python train.py --n_layer=8 --d_model=384 --n_experts=12 --experts_per_token=1 --d_expert=336 --d_shared_expert=0 --activation="gelu" --moe_layers=[1, 2, 3, 4, 5, 6, 7] --router_score="softmax" --normalize_top_k=false --routed_scale=3.46 --balance_loss=0.00522 --balance_bias=false --init_std_router=0.0286 --lr_router=0.00107 --vocab_size=8192 --norm="layernorm" --norm_eps=1e-06 --tie_embeddings=false --optimizer="soap_variant" --lr=0.00381 --beta1=0.95 --beta2=0.99 --grad_clip=0.5 --batch_tokens=32768 --seq_len=1024 --train_tokens=285100000 --steps=8701 --dataset="wikipedia_en"
Below are experts of layer 3 (counted from 0) of a mixture-of-experts language model. Rows are named router (the router's row for the expert), up (a neuron's input weights, with its number), down (a neuron's output weights, with its number) and show model dimensions 336-383. Each number is 128 + 32 x the weight over its row's rms, rounded and kept within 0 to 255. Numbers have three digits each.
Before each expert's rows: "raises" lists some tokens whose logits its average output raises strongly, later layers aside; "mostly gets" lists some tokens that are sent to it at least half of the time. This comes from a sample of Wikipedia text that the model never trained on.

# expert 9
raises: " with", " until", ";", "\"", " from", " through"
mostly gets: " However", " ev", "akes", "|---|---|---|---", " those", " As"
router:127152119124118091114115167142103143107080088006152110100065141108145143202150124087164157111055115109149129087115082122119148102136108117099146
up0:154127096087072123134092094119080103119083107149124180091176184125144092121178097158212128171134100114165163114122123111158108066064191185117087
down0:158134117131123064119105119159114116119165134182161151063146155135125121153115121197103163062099133121102144162135222185125100149119180160155092
up1:140118059169081165182105119145141169171161150094135070141126180123075142166139145068190138153089120122094118159129180158195108118141144199098098
down1:137087106114109162139124057114155118118099167176139146120140105137092083126153210149109144110132084157131123132136131104111132054103148150136080
up2:133144095158171123097138137144095182173120087129113153121135124121087136173084114127131142136136175117163103127175134185158142058170118171099135
down2:116142159097134074076105196138150135138145083122236088147102118132137141142091132133118138117094157159118183108137077144102153189141144130133145
up3:127128122090158086131131196098140116178135117138130162175188149139201156133087172136110153147153129151112163084122088086169108105141149072100221
down3:145145112177120135115108148144095161117159133084117107110202108128081127105114104202136105152161127121136139133090074139147198137090128178132077
up4:187123163151132113078175106165107121174159137102156103122114131141094144171119108166135127080071097141067060095130106108187177107142085198125155
down4:156150202110099130118151090123147117177099134138095065143151115171111116126170136234120112107069135165157146077121159158067158093115162118178104
up5:114094157087160109118095113133140175099142125136186159114137097148083127118132156096128185173102125106170112141077160113134094115138154115123128
down5:130160186135132162096086074129122126105111134108145102126095124166167109124105181115160124141134106114126102116097143086113213146129162100109111
up6:134110125121127162090154167155199110158133131164162133086149156107138127145162148100192131115112132206123146092151145173096155116138121140097058
down6:169098144121136157154108133164152100104136136094130139112116165090090061106074143063131174177164134167106087065143061106133052125166149106093154
up7:148174108087134108137117204133173132120145144133138174161119157166126178082104142161206106094122136126117109098164097161111195161088149031092183
down7:103145124158128079043139112115141093126174175116149093168096100076160145114136165135140131107144129117112170085129165153162164147120131092167168
up8:105117119124154097173050209125136102089114112108140110141123126107090153171163143130088099106146139097164157228079106090139081105128126170132131
down8:143176117093090119166150138157132131173107125165106118144079114177121159136133171165146103136078095119138100134182082117123118132159078089093145
up9:150127113132113142174107083162107139102148132102136160123128146094106142088119140153129072117086150046121066096154085137085105163159126117121134
down9:097091182184113138110056103111149144141139127112104098149184106086134116139106101140104164156169139125127175057112139107058129161137154171162135
up10:073146172155070130080121167111111111137166132152155160110139146128134146131131127135103184115164153071129155153163116149065099152144078118117086
down10:145150106102144122081127094049165144108111098068091159108149084165122111149209124144153117116131178116108152175063122114110081150128130137162106
up11:092118126195146209149153117119141128202084075188155115160149125149096155154166171144114136147129092129137103155095136136118202121109114122095104
down11:153150127132094088136150107127078105092136116112091124115121096132190125144154175102180113161084141118142137128125128132125176108137119073176178
up12:167054155156131128088153152123102143148117112149092124192119174096160116152117109145153111120115137133111079094153104105137109099112127179122094
down12:168155102191199151153102096124174149107140151085130115073104109075138076174155113213186184112182108092137137123146103150093145105119120172174120
up13:122106126105183186149150153136120094114096128039170087148101099164154158102074148140146147134146161103129122149124095062163112151080061143197104
down13:139174198129126142120124186107103108064123082124097149129182159146189151184178132137102113127108125199130123115188131132131153110117181095100176
up14:145105081150095111182132107130153090096151145111107147114160126182174099042120129134154155089099174134068162133146143139203095087150166114168114
down14:129140117111129177154092131160126114151109173110107114114158160075146098108163124137151092136117159130126095141097113153127092086163108145138125
up15:097102150156078099144076130098091067131116111141166142172178188159116185138128117134124135099121232103071107128103150144166129121127140156103112
down15:074147126166110118174118158122112159149115125101162097087162128190141119087075125087124136111179099147115152157094129107137193070078099128141071
up16:137142108138101158151160103092120099112135121135070145131131089144137137110176097111094159094099162154168125150114182129113111094119179145059098
down16:076164148137178155182091142106137187155109121122125116125098145146149144095191135098110157147158088128105106107176172168126093084156119093140139
up17:130127134077112127155065132151158195114126072103159143115211146115138080167089102109143115084084112092208067201138115119100095160156131181088166
down17:140119125123089124149103094109129133139130158075089139136166102099080134118147107129153155255110124202141154098138091144148127085185178153180158
up18:178172112120173113141131132062161122149125061109138071122146107117175100211116156138181126103098118122082087136138149095123125153149044214095148
down18:156149146153179169129116128155133111177112193095109106145135223152149175141126064073105130116154170119114107111074055143129181122156163075132134
up19:112105104165123157160185169093112104104163154166118134126135133122137113177139224079148089142115129110100079113133154109135110098122104123124134
down19:118135136142165140160101162084092168152059155144068105070041109119188069148084103112144120117190150119107126173179078180094151125090173192127091
up20:060183082103141083116137054168104148119142108161125093163164107120129182148104123169153132126156133090132117125111148119144148126083152092090131
down20:129149119102082143150179182101076184148142135164170176092108130105127138141133138173135158145116102096160066165100123118134082112130167141158099
up21:048170122164107095187191133145129074140168172127120118155162164168107140132074116069107126109152103142142192149105138109160099075163137184115141
down21:141119121131110145123202108099103115152081110140083139107103090137141168045120095163066172177114142128148138141169158167120133143095142164134130
up22:131128090066106107092156124083159105109099091117149137141156204142142116103127116187136158066160130159109111116157103160079184092137101113111082
down22:111144054126142069107114130134119157153126099122154148171127142171121152132161180141134114100092121161142145140171076128131140086141127089093068
up23:134126073087139055064104136122087139063130116119180087133151137191082134176133129136145103106121168200147170066080096075132079115145105130122154
down23:213119116091154136147143092082110148159156166138148159137096171126198161143175096132161168141148156201132058089101144133170193140123148155128126
up24:123157128148059152125121106089190104078092115072118159118168140165139164155103113119079155117142135077126096058168090115071094116096182206171151
down24:087176142121096132176153136164100190157144164152095116071089149148147119149078086092164157151156082119140111116176096153103112156125164104100121
up25:118090148103079111172129174103090139159141143107113146130086181142100133160092108067150134116145128126172137105141149123121120162092088142081179
down25:085087155062093097115153124137145173159141100137153169098140140114094136128136158087166128203123112108084127120143147146062120151124087149148169
up26:131118073125120123077122088129152100136173153146137164149143161125090114133145139119175179141141140066173176174080107116165134110196115073073159
down26:142166117120081090179124042104145065109129134067136126098092187123202132160167117189093119145154101136120097146062092123186131116153110095165109
up27:151132113144104118191144089132136131121125157144129150072137169045119161113072114182183087122162180152188135163183137124115127091189137190144111
down27:101137148139162072103195136128149160162132102147126135171141142138081192138074138182130166119110166133112165115084116182109144102116132183111075
up28:164114068115099121121127187118103120170170059114134127172153159188135142094117148073186100142146144087110130136133110059109101114123106154148159
down28:135120084129093071139080128105113164108148136095118175076143169094165162127092200192131131110121137140127156151126065069122109164125143131120113
up29:146171115073149105127209095110123185152107097130114184115126122132142153103152158137134052152155100140120133062069125120111133101170078135167161
down29:113151117098152144125111144143150108153155094069177092122154152050116184103064175122092124082116143094119135154072195140105172143130136148152105
up30:181124140127140099151067131111109108130133109111112113156143189196157128109113110134128143130094119131133124178073132088139113087105152148178171
down30:112161147138172159130136119125121091112101118122130115106105131100137154043158136096124110155199102096109179106121102063166068079129179150159117
up31:101151098151157102056111138088192100144139103079144089109111087159140126146134143130122105072132173154114128158168106125094126125103144087110072
down31:138096143112117132154142118214140145138164166160099139141104126166146079162131114184122137079111184135132154112110159135171168099074121091162138
up32:115161198129191036125097155113094070098124097156206147083123133166117104084109042139049098143143082110092138143124123100169134121155101082137108
down32:154181098144120076128086075135061143095113161109126123111103142173150169159122181109158080111111130191161103144100102159136114153226131140144140
up33:186164112101130134094073085126116126148145151124087169134131182164114170146115146083153125151090147179103163083144098113129112090186161170132114
down33:097158129110119124154088093101106157148127138146176164127131124126102168130137108093064064146127107102116144107203106134122120161153091148125145
up34:095159152124135127145101167090074144151095108132165176154176159147107123123099093119116195140110096122120112080156106085115110164108111144147158
down34:130148078106095052050190151138162144114058115101083098076095114159092172113094066142169156111125127131167211092133091130142118078122169126130102
up35:106139152161149139126115162159130177133146081150144129100096147149085123156131108206177180173167078145109082095074155113169146144151054154080115
down35:095088123104077150125076092100163119151112088130129122138112122129098088120191185117137049114170152185139115146144166095127142150162120099129112
up36:129205087091118118094116092098127173102173111082084081144102141152156205137144087107148174079111121082119164128146116185102157061147081134116105
down36:170159049138152192105171119157165107107094187113058069145150094105109124191078134155175148153120132093143146114120160108164100158092152173118113
up37:176125139119142087128181137093100186188119131146128059113117130089147160178074158138074147058141133093189160102125135112141158077068109182102162
down37:129107150112131089104189142124175189161143143126136098106130067100102149174097068146104126065155091155098087147063125191159175132069123165130097
up38:159207125163108126085133094183165094138101089142141116153153155168159105156081140175125137178145075158128172138151154129108148148110122121092186
down38:123120109123129147142135109081089144109093100156122087104145092093126103102068168128126146127144074176102136159103144059150112153103094139174140
up39:153157158121165105143166102085115075167127147105114141135166139166140178064168197130080184108146133109157132129124161144130128147139186047114122
down39:023140172149156095112126120152094138154090143179150099124051136163132140139144140147099206154103105082124074069079099159216164094077124170154146
up40:063137152101094162112145138107127152133130128078123130193109140138152080158127151131100160138153089083155162145134163153137169089175096115133109
down40:123136137137160145096162167102090142170105114118178104144139169062134111101086115138125084116200177133162117136112091103125107163139115137117159
up41:147114046147123158150137124112159095052088156154136083139119135135142127154103114136200139103153100144140124064056100072132155122133201113117139
down41:130101093147146083146117139137147200150104120132130126196132174191100096094127130096167127121143086121138102149144087110145143110163151143094115
up42:161137131113095141154127146086119049167186104151117203081117166097093175130104118161196159122079108106102099115117104122109128174161115204103144
down42:124129197169051200085134103136124146189132103138029125172126107105159134176155109099126176139164116165186140154138136135135102144110145068128127
up43:141172131129119098133155083151136159125139086137162143132160169141115093159151104216139132165123139090145117124147157102113141146181120143188117
down43:087132188071142097103086107185134135162071086150145119150154107158136135159089148143203056187118127105173131122070104148083182183180109082095100
up44:185176113112086148162131128149131117169090153122119117112099088137135142143140149115136148113071179151067121195147187126154145145128122152061106
down44:086123146178073058097136145113079085119140150130080056103082135098135119092175110112128109186137151145065091119116120071117104141147091138138128
up45:141167166155151137143149121041181166129072132097112138111094177094075148123094078086112176152128120153164191096136150117127123146135133119110092
down45:132107137131153166091154061160157160076120077082137175096131159154089198125150203084164140113080165143145121123096101135134165162157071144155116
up46:226098124076148162135097129093174092095141105115088183088164149139152143142176191111123177065163152123140110045116169168136136082188105151110170
down46:147100149100108112057142199143099107084150073143126183097191103195114133091149066128095141138144142074169079108109147059075067146170154058106158
up47:107084078167057157083118189046058125141126123127128147133126163152079078157138143114126136135104157071202121198172141174092143139139141145128128
down47:095077086146164147095185146156117135178128149143096131103178133075075123124161153138128123194148159107099138105104082146112136135122126117091199
up48:162111128156112137059164162176132098153086142148115134126133092159111152095154124125051149163119113189128146148096178160108066097063177158088114
down48:149098129126113087161108148118125097128043143158065082156122150151147125122117235178120153140139142147119145124132099069113121093134124191139133
up49:161120197108106194086110149179093135155082087129082167140090103105172050115150108123161126149196059125112144108184142122183114139154109094152151
down49:145170160101130120130109135120117174095161097141111155131132155179113128150115099158142141124135135159150185137128146074140103103112118165154119
up50:116106123100146124148118129142083128164183075056151091154124196163088135093115138122234078113157154096154120194066151127145127116111048141156125
down50:119165156128169170134092138139158101069153099161128127120139093104133058189117088113135124141092180119153130113139135134078122062113154116047105
up51:157223133028148158145127100192157171133073170088107095080114092169136133164092150150127121118108100114160172100080100102106165117160135157116130
down51:170122126151139104173125121042147181145154143106120166152128161045097090144113093043170121112151150157102115136067147196200087130125136145137042
up52:101125107091104150118129133073113107141155125129198157139195184136101117142094151107135175123143116155130138129178148167106145099099133108150090
down52:097093111135142099141134093121134090102116104169092128107099107116159120162100113160069072091143153110096136122095151154160129144127119144102148
up53:135193132107072121128125147151150134103131185168119097184131175098098176083136162104029096135166103167159101154138088143144159151137111139133175
down53:132172124117155092126131181142124109144102126120174084150134135143027181046046084114092133156130094129169117132121132136094128151121099153128130
up54:178141065165154138131097128168072141120143184116118190146155146144126186118102058125149163084151159137101129175108099098130096146136099167121137
down54:080118135141106123154213151131087111128084114159128166068153098164104101050061153094086181111186106121112109061153123127052122141154096091157102
up55:137081188131109074096123087110099116076128142116136101180127097106124131072106118140108120059113141164141100135139188167148145134099098120180118
down55:062168089090145157066167171135128115161121126141124166124131134152040104147133158072147184109088140132140175140149053189119117194147138098128136
up56:113086174132119102156119092132134126099109163149106152125091138131093085137153109146119110100117180178192093010113094141164168119177118102159164
down56:155124156173159090139087107142110129143139152069124151197150174131221074126075199132187144092171100160117112114141072094115114097150142135108138
up57:128168151175140152137077115128111158150121114120181140139096164175127103118133087106205115094141189061122080126118148158181124124156118103128164
down57:126132127140159110132052111126098136119133106123073178116128103128137137112098127204151112101144133184078149140099120106098109156111059175120151
up58:181153104124132161095151180095167138132166125168102203117102104188148077182119111112098143142108180116116145080175084126112157161141097140093104
down58:155124125160078136114095091086155102162091154151163155174115114077164145106142135144144098110090173136109096156094134115109099126139130123115173
up59:131145149163134122137179198133163130210130179115145140066129105148158079117078148104147121138125112152116148162107122086128120137132133124113123
down59:066081156148161104147076126172134098171108092099132165072100091116156165149130079152119152096128130161081144081103175107139125097126153112115129
up60:127118104151163128122149095220129150116148087149146138132162113155125098137151114163099138114135161084136152088085107104156201095123158102115063
down60:181196156085179142165114149145137114136123145152118123117153130167127148122162174122148094147149122101088143120141122149137159173128205123107113
up61:109098161152119076123090086097161150165138162169133122138088147135092086157188087158145138120169085159132107133137137125126140139158117107176143
down61:129127139157127219089154105174123120098156162169124121107165106116138109090164108135115188140160090115162100128136187119042111110151130161099108
up62:102158125151146110135165145168155187148166139151104168143116159187123129113114125116086145112123162165110116126134129170168162110135143102148169
down62:139126097099152142170082095104141070114143101118059103097131131114137147122119074077098112163149150144140081071170114130128090131106126099070132
up63:125162177123099100066134128198174119146129114066145154173030162172119093144085132106108105127047130135171125096132117140142072129109145099138156
down63:155122133079101128107189114107144090125139123191102151143149090143141098147105146120141148131106083093164095123109092119092113112172096128156106
up64:168100111114129082059146143145089161146091180115140141130146097159155171106141109107159134114134175133084168100110101094158171162060148079109129
down64:075120090181098152086157128125121153065109155115124138114080105135096100137123111203122089152078148103119137124123160159184130092127149153128109
up65:122118103141127070121146100170134172151106156102120105129097145085130138114157138123138089099103131171160061130107151087169145094122093122066151
down65:152134106146142119103112147075113089109065191065120123089177135170102208106083121105175143097162157123170101098084156185100116223141157175185134
up66:151075142099110137118102099112099115062113114101142167169094143213094150191151141222172171119108137194142156101156171145132148142106174094104075
down66:159136165091090111129068121124127100104110140111099105164134139127109174112116119124115126161080120159074099144115156086148091136144072085200131
up67:090180149127144075105120141135091125091137151077122136122127148112094149140110074105219130082092114147129105114167121158151117102126156091108158
down67:116160111102143170140177200180182165169100135172123108148095136138068085120146116142112139083104166119105079128114135183100179174095090154183087
up68:105095113173071135157132151138130132137196108097116134127130130169171133141074126156135120135048093110164157122137150124154152100121140119093154
down68:118161143135152118123131086111145144131136177068125150186139091065108123151147098139157154153147103084111092103114135168166119170098175192138113
up69:125141107117121123083172131119131184107125170118130145188144119103141117130148142108150129150099173120140157148105159150117088057192085115090118
down69:098075061164145163157141118184149129126110093114127134125104152169135142117136162185170180104103070135131147048191183149083129067089096144138201
up70:136150132139123136052099152049178119093161117172138156121104093154167114049169108105112110107133136139173109126175172038148125149144171119150126
down70:137097126140166098094070158128133155133115137184178121126147124137143138073141123113136111132188120167068156136089083104129113094115173103134103
up71:116136101134106129096119136087089137078173132109169145057081145074132097115193134198124152112095138113092133067213162126172110106120098103117192
down71:112105166134147133114135155189088143124139131121094095106120114155111092117185115129147130182195087132146126108108104100122121158167147149155115
up72:170127118094124117120075098130144129093138094147100154064071122097132084137155157125177104106094136174113157105098133126092128131135166087146126
down72:103069161191129105058088133157119140134152141146115139126205143129116075152128161133157146093228123140115079138171066109134104057110108142174123
up73:081090149138112167140186157113121137114147066079155162123133156122143165120136157120100123184114103066149135126110170124179168011109135121116183
down73:172108110166120149141140139177103165135098110144144132102132067113088173086120147144180149132172109144121174092137122075092120125135100110137142
up74:072101120134111170171116157135159162123120148088102109160111090152170135170136060166093146094150168127118118090071114155230213145182153110121099
down74:095048173125181089145097134087109116166147089122120094111100154163110095123107109113104160134176133115082132110105206153149106054172103098103169
up75:107098135170135107141163088119091140131167119107152099092148128184165077176092096149182117134099148118225127131151131104191109062150099083098114
down75:116107133159146156166175128092119152116160133105121118130097109127112166146100046116119115054165161127137116086115102113136113148183149153102152
up76:089146101142138135139070100154115104149109152137128113115094209162080105147141152111158153145097142153051132089137108113066159088113139195098148
down76:117149173163108116132115120087165103087111098128074085083114076133187153165115073140104133136151121132163115082111098137163139113124074131139122
up77:152117034073154125157105149120181150117118119133121187133185170132153175149122156133132090171153160094139132105167130116131129145126121201123106
down77:091110130144151080109125123111126159135188109122146158160091101163151196181091108107112084141040149144149135081130167143152059118090081100104139
up78:093127078036149115134082122154068101103135155129207156137163193116104158073116161156170090091109133084115108074106115103128177158113143157087111
down78:144132146121061171164092046103175162138110088100140125151146132133171096095135123137112098128168128171177135144150145180195138158091110060124166
up79:179127114203036107129119178184088107132122129144157146157138146157155172129148169136076106153045123105097061124219156101090146105129159140149155
down79:141094174123086011140175155126083208094150145108127133129103087129074147134144124131142134154094169096171119051140124098081148126082100125166034
up80:164120138113143150149124156113118117152133109099157121170149127137127143090122149140122149110129186109152058102131083100091134104147123132111144
down80:096148129186127080139109122142169143120111108127154167134141204115164120145114122178059132095136162149181108102117145122095139163111162141088197
up81:175112063142133146136110042134122105135111125154096129136143178119194124159049090105110122105154127122102113067096099055107127142163085108154125
down81:121155094147118134151092162099140154148113118103134131162142185119152144099130076139159183134123127117112097112109056155094097084180128119168165
up82:158159106169117124138143131206142153125163136123123097159115097106109155151170098069123100139097126192134145136095071085141160195113090115083103
down82:151084094140145179100133129117126094087123171121137126139098140146158088130136106170100109079087136193105203044102087156139104061075065084125115
up83:104129099146124211088129139100130163154179117123119183115057124107185133131101129110120150089088086102078160153160175114146113128112093155117184
down83:084202159114078111127099095097119103132119156139165132108109114125120052127110131105135117140142147070064142154131139068132135114119127147119098
up84:110115147165062124128099115139157223166104099104176156150169137104101158130154155111111119136135083089108149141086139216074092124124136078124154
down84:133104077137155117155136090148137090111095099111170108082134126091112076085152094147061083139148106094159125112119104117072158097151115163152149
up85:099103127162115109107107095100134102142098150078150112135143122135133101142064137167112124105110120126110152075131135168179116119096163176124162
down85:178106144131120108127156150122211120067133105130099154121134130054152180144146110117105060105114174162133101170183126086116152106103166156124095
up86:099100085136092137088102071162164160138128148124170138163155155166155126161139109133131147108185176117124153122142116093103099084122146146133120
down86:135155129115097135109101085146122085158054162172052088167180129166123103117121162149120164160118096091141087161114102113152139128137134097136150
up87:079169151130112156127161106151097132115101111158125158126141073179081055135134121111121146152129212094193066138106146091113111069130131163159140
down87:146148111147133138170094151176144136142116087125104114103102114089123146128124079062183111107141173098135198074109165097122167093166156125103144
up88:164146078147179158112085115107153137142088136090111163115156110103116142103136164132132088124150141118161120142095110168121081088097083099135150
down88:171113145161123177101140135136071133143120064097141087158141134129129151091150190122087087133127082092109145151174205126176149142153105097114142
up89:157148173111106128149154072096167144097150122126148115122132130133101124076124159155087143129159130109189113118117144131102145128143169094151124
down89:177092149105088063131145088125121119126126157126194126158099118097131194144149114115105070107103141161182146090159115161154161102169158147087155
up90:131136159124134139101213163166100106138099134097139096167183076147129141107089098138164155061099125156120184130172172143163095125106081128159103
down90:201122110096178177113119139141105141115122115101125096130132187101126160089080140155123092135115153131119072131175156134137148130091083174173162
up91:143118084146126117172164147059129165173078118146132160134148129145178111150150092149147132089090112138132111089087114126100138189143187090093195
down91:130167173096162129148158151051097167175201182085118141128125121110128109146134175103102098115127217064138127146113135146103175103105155097110126
up92:136065102103130096073129152100171123096125125219130090119100163143052147166160097120115128142143126176136150117118078128135163096155098138166099
down92:136176140157168130143150157119133157183117085109101185113131146180146166115149040121166165101116144222120024146078103132137136146142086128119158
up93:097105141099124105147141098150042067145135123092125046101143171157079091137176033106059041126115114158122132208155126108135152144137109134134189
down93:096188087125154108147106087159106112145140118112100162140110125083132104086136161152164144110135123127120125147128142160112101142106108117112183
up94:146134174131131126156097136121176144074108088131179088081077132135164160149175100095165114116069133116134123155170142142074079085203143162123145
down94:078110141166094154060124069072116169100125127135123114135176202149147101159174125137140145122153148150097165160078132152243127148142127190157115
up95:063165082140141099092106169194105103121112087133101178178148197129181128112101146137119122111046130163113148174141115107180116160124141116093056
down95:165169117112174116129111151182088088170080105132078088078131088114105174110130112130095122109113103131145128092137110142182164097132166138119136
up96:154129111169101091174182148137131160172124143101181106107156152144131120173105110146090140130118112077118103149093172145065084098110149150105152
down96:112185178150155092113117179158161066151129165146137065103104153172089116165124083078112146107168162135124106104137097113177161124177145149080147
up97:103149064114092214151124127111102129133111170108161149159101123189114102084090121130116124138087158140147184120119135135181056093109108106134172
down97:137165146195112124083166171097112110159186151186117152088142107133130110152070113139134120152164170149092143116165166143140117128101097150161122
up98:176152087149157127169171149148112111112173119168117057137147152115108162124168065077124139092049101103054133139123149085138191177133102138145168
down98:074137123103090097076129115106153141153093109123117071125185110112091170111113140096067169218104178097080074109171140113143132145153137160145129
up99:161155080129195160106134105187148182120146124149168157123057123114111136135129130142122113123158111106158090164165050099105171150143177154145083
down99:088198203137112086176112104084123101093131081154077153054128074161102074097127155145118191091127119133150133113162158146062085147195095160141120
up100:146093142126178143112116157075154098140101142117119160111145144097121118141128116130080097108082137150067100104124127154181122156116127113090148
down100:114122120156125127151154115160098097115151194161051087138100138100110175114174123185094090146177091114145109117146171101132079110046112127153083
up101:115083122091163097095135114134166129108139107153148160189146093130161091099137113195075104098108078119095143121110145084168157165099166122082141
down101:127067151217120112135118084124138150114155162190123164124150122114068131032120158118150129127083140091124102105100100123154152173135098148131147
up102:075122131109199107114048123066182120111164147128199128113190171166131110073161135118112137118128120179090137152158141099127089097126147112164131
down102:183102150096151143089105164119099119148151117143226120049180166091149151128128127085136101125108116175123115146160104100108139147193160147124135
up103:101127088144166166144174154108104132155100137168147122120162162132090143126133132119142131085055110152160102141089164148140155137103073142075164
down103:148119173148168099043104133114113086072171125159162110109132138187150120140184168204138164090119162151144138151181170139174112159126161196180117
up104:211151138124128080109159108054132089102161067139157082119114147121182121152182134081090120064116118158151090141086085129109156108103150092125101
down104:152200130165128119124132152168132101094142122134083157123167081117146086164122129101125127119113131141122081088149133114144142140182169130127153
up105:151118105150113102190096111128114081123136116192151135122161114182114147129194140138130132046110135121115195118176146128145108199145147133095113
down105:079143105174157161109170074115136144111132189194111117111141147140074130106140130122080094138077100124123151117087149199128114088159187163152119
up106:087166109057101084138147169139124107105105136121150131101086184143136158126099155162107167187132084160110161151093116068067193116135070147138191
down106:124082114064107114133130193119093153176108108141091143110118119138093132121113171142137093139099112093154139194140088166116118118130135132178184
up107:127174133180136136069135139098084161093164124133080128159106136144132172081181183174145123108143128116067118079143146076123101104149148115122168
down107:125116120137135140144148122121147127141106141121215106157124126113182122108122148108125194130121064060116130175075146077149142142130027067158142
up108:103105123097154117111123089118165109102115133135068151099139063140110068103146134130109144113146147124132100133089133130178035102133188145137076
down108:113133144147130127136092137135160154199082189140120142125131092118121130131117108125159118195077167128132096105104136102127189109161145153120120
up109:186148107096145085203063134150162142128217084148189128107073113071152147069117090121083124152108171142144089106123100122080150139135145150163154
down109:140093152082154159098178170153159133147092121158108146140159193099110124095107125130154093109178164147143048159133122139163182122202147104136140
up110:128112169115122094150158110149149106092126087138158121127123155127125108074137129170111096104089149129137155121154152105103075177092065182086160
down110:130119131171072130173137081171173113138127198123167124192110104103166149130106094196147164131127091144160140117056072144076125135121122101079091
up111:167101219104127148116117124179120110173166096111078129150080173106117092111095122110103177156122109122056109142111153145152076160099137116090151
down111:132139068186143137141155100146158126141164102102096121146132154153165157165102176158155123169117116162098153126171059111108069135135089181119117
up112:082161147164108161090148117128148129119116177101154171131094168121162132112143147150167115179158115107143145121102142106077164110113149121122096
down112:193097058108091085141102122105169177108113170145043131112120130127115104100142156088085112119113121126084163134132157128134121137133130117144040
up113:162134131096042111190086072084117128142084127134175126106107107173102154137108132129039116142133115185145059092132079113127167084108104115096157
down113:145103151089069125108139155117134096137161187141090122157146184169149164132173114096120146131075081152128150088084099159142130133123124150121179
up114:089131157124103098082110143082157151139121142163101148124136154132147100139127141070144101140192150113127148173170087101121149075117172135140105
down114:141142148149132117170106162171135125130044149124089166120138139142117111102143146055130150129207094108153170110131083129132143135129148080071082
up115:141146139118152102108106124110116107117172067165114116160144131111084110148103146134121053124107083134171120159144180113177107107130103111080148
down115:194116105170107162181167126134147125083143121133159136145171121131086136161149125122126124135088133147102165159142089141196106092108104142125123
up116:102093112156125131114109163126154134150133090155125106100079162153114096094125153173177104111123148120103097069091084134076158115174149100133142
down116:138079150162139100150147141146122121118158069163096099174122108077109117151176068137129126111123087127125100109110123094097149079116177116162160
up117:107111152095178183142143164159110079141163118132162134143102148145139103118138108183091166075142125096171186152147093129144152124146136124100098
down117:144166137163164079092082146171125133189158123078131117126109143171132123167135155201102102140115108133162153120134142145122139170153130092123173
up118:102109065086138064115158053105132204143136202201117125126160131089087149123099166142157114133134121130202114094152146124125134174125084138174138
down118:137147116099170153075108108078144090100141146136129111185117181106125124125135176080150134110109138103194133161166121102111093097195081156088076
up119:149093093129138123105184162169093172143138108094178129114059184153118115135115151116153195141107083131148148157094078139126129109114140094073160
down119:114141101158132136115143144137088100121123143142106115162202142129155152104131097113182162126140135112099162049063141088103097102076123121141149
up120:167146109148099186099061130140077080120135154125159165096158124155117096119109110215138110150098163112156095142146099110182105101086118141167114
down120:032116143109121145162161168178146150111098134087111139140138168110097130137054129089126093191179123174086208059122078117083094122109127142067139
up121:141107107134122109144159150097145115143076088085143145115134175167111072102116223172131051133089130084166085150122153168113111133132190099105110
down121:138089115163140125132124113053153115143128103125107126156127140158082136118174154089196122145129192090085166076141152147165082089130137163055151
up122:124179096222132110102079142095127156118145118093112161140130111109133138126158118096088133146158169147149108147144078183206136100107085168128161
down122:177197139139106126108134156188155081089150124130110149082122132088104087065172177122141124114155147111143131148173100131123164155090158116109139
up123:122170131120159156115115098078101147131125119114115092156095162156078161126108121087187168131148162115100130128077147067180119101138104149126190
down123:157123151153080094088073077128116096113149118165120168161170126103194143123110144153164077096148174157168070107148104138116071120097095135216171
up124:089147159136111119111065128120140116145132115112175178099133152132123119185137109101137146072132154159137164170094092130170149132072106126097117
down124:123134092108117169153212113094113121071126142090112133124177119176114094058150163166078167135092140179123114127130169140097125098090122105189097
up125:088148084098104094126165129111080235192150101105077154126085201158086163133142070132136148101114111144166079116104139118086132113193113079138173
down125:085135086139130115169078144050114082162117133066142104114145139113135172156221120126171144131158108124140134189182130106108215151113122114111108
up126:129078154179157132094116135112135201089112095145125075149141145136137160064173134197075163099114123127143141107190132132166162084093191104096142
down126:142090118109141108151106094107136106125166095099095078113083149083062111130094114063148098139134089060113095138114104122104104128077107112121150
up127:090197164170089111095089090101112087096109180162047174141104150129080149128127144142136109107164131120137150090091183081085092163095070132126100
down127:123091162135091104157176103089106101156143134114071173128129139119118027125161133159089119098034178098092109141127143053087113151100170181143126
up128:135102093095132079119180134137115097129117063216127156175138127136112095109108125122144128100162109089106117134138109127171077038070118172145174
down128:169162130125126098122157182125138169140149080121145107149132122155153122153135139134108101155102094134110071169129156170124186118145148147140073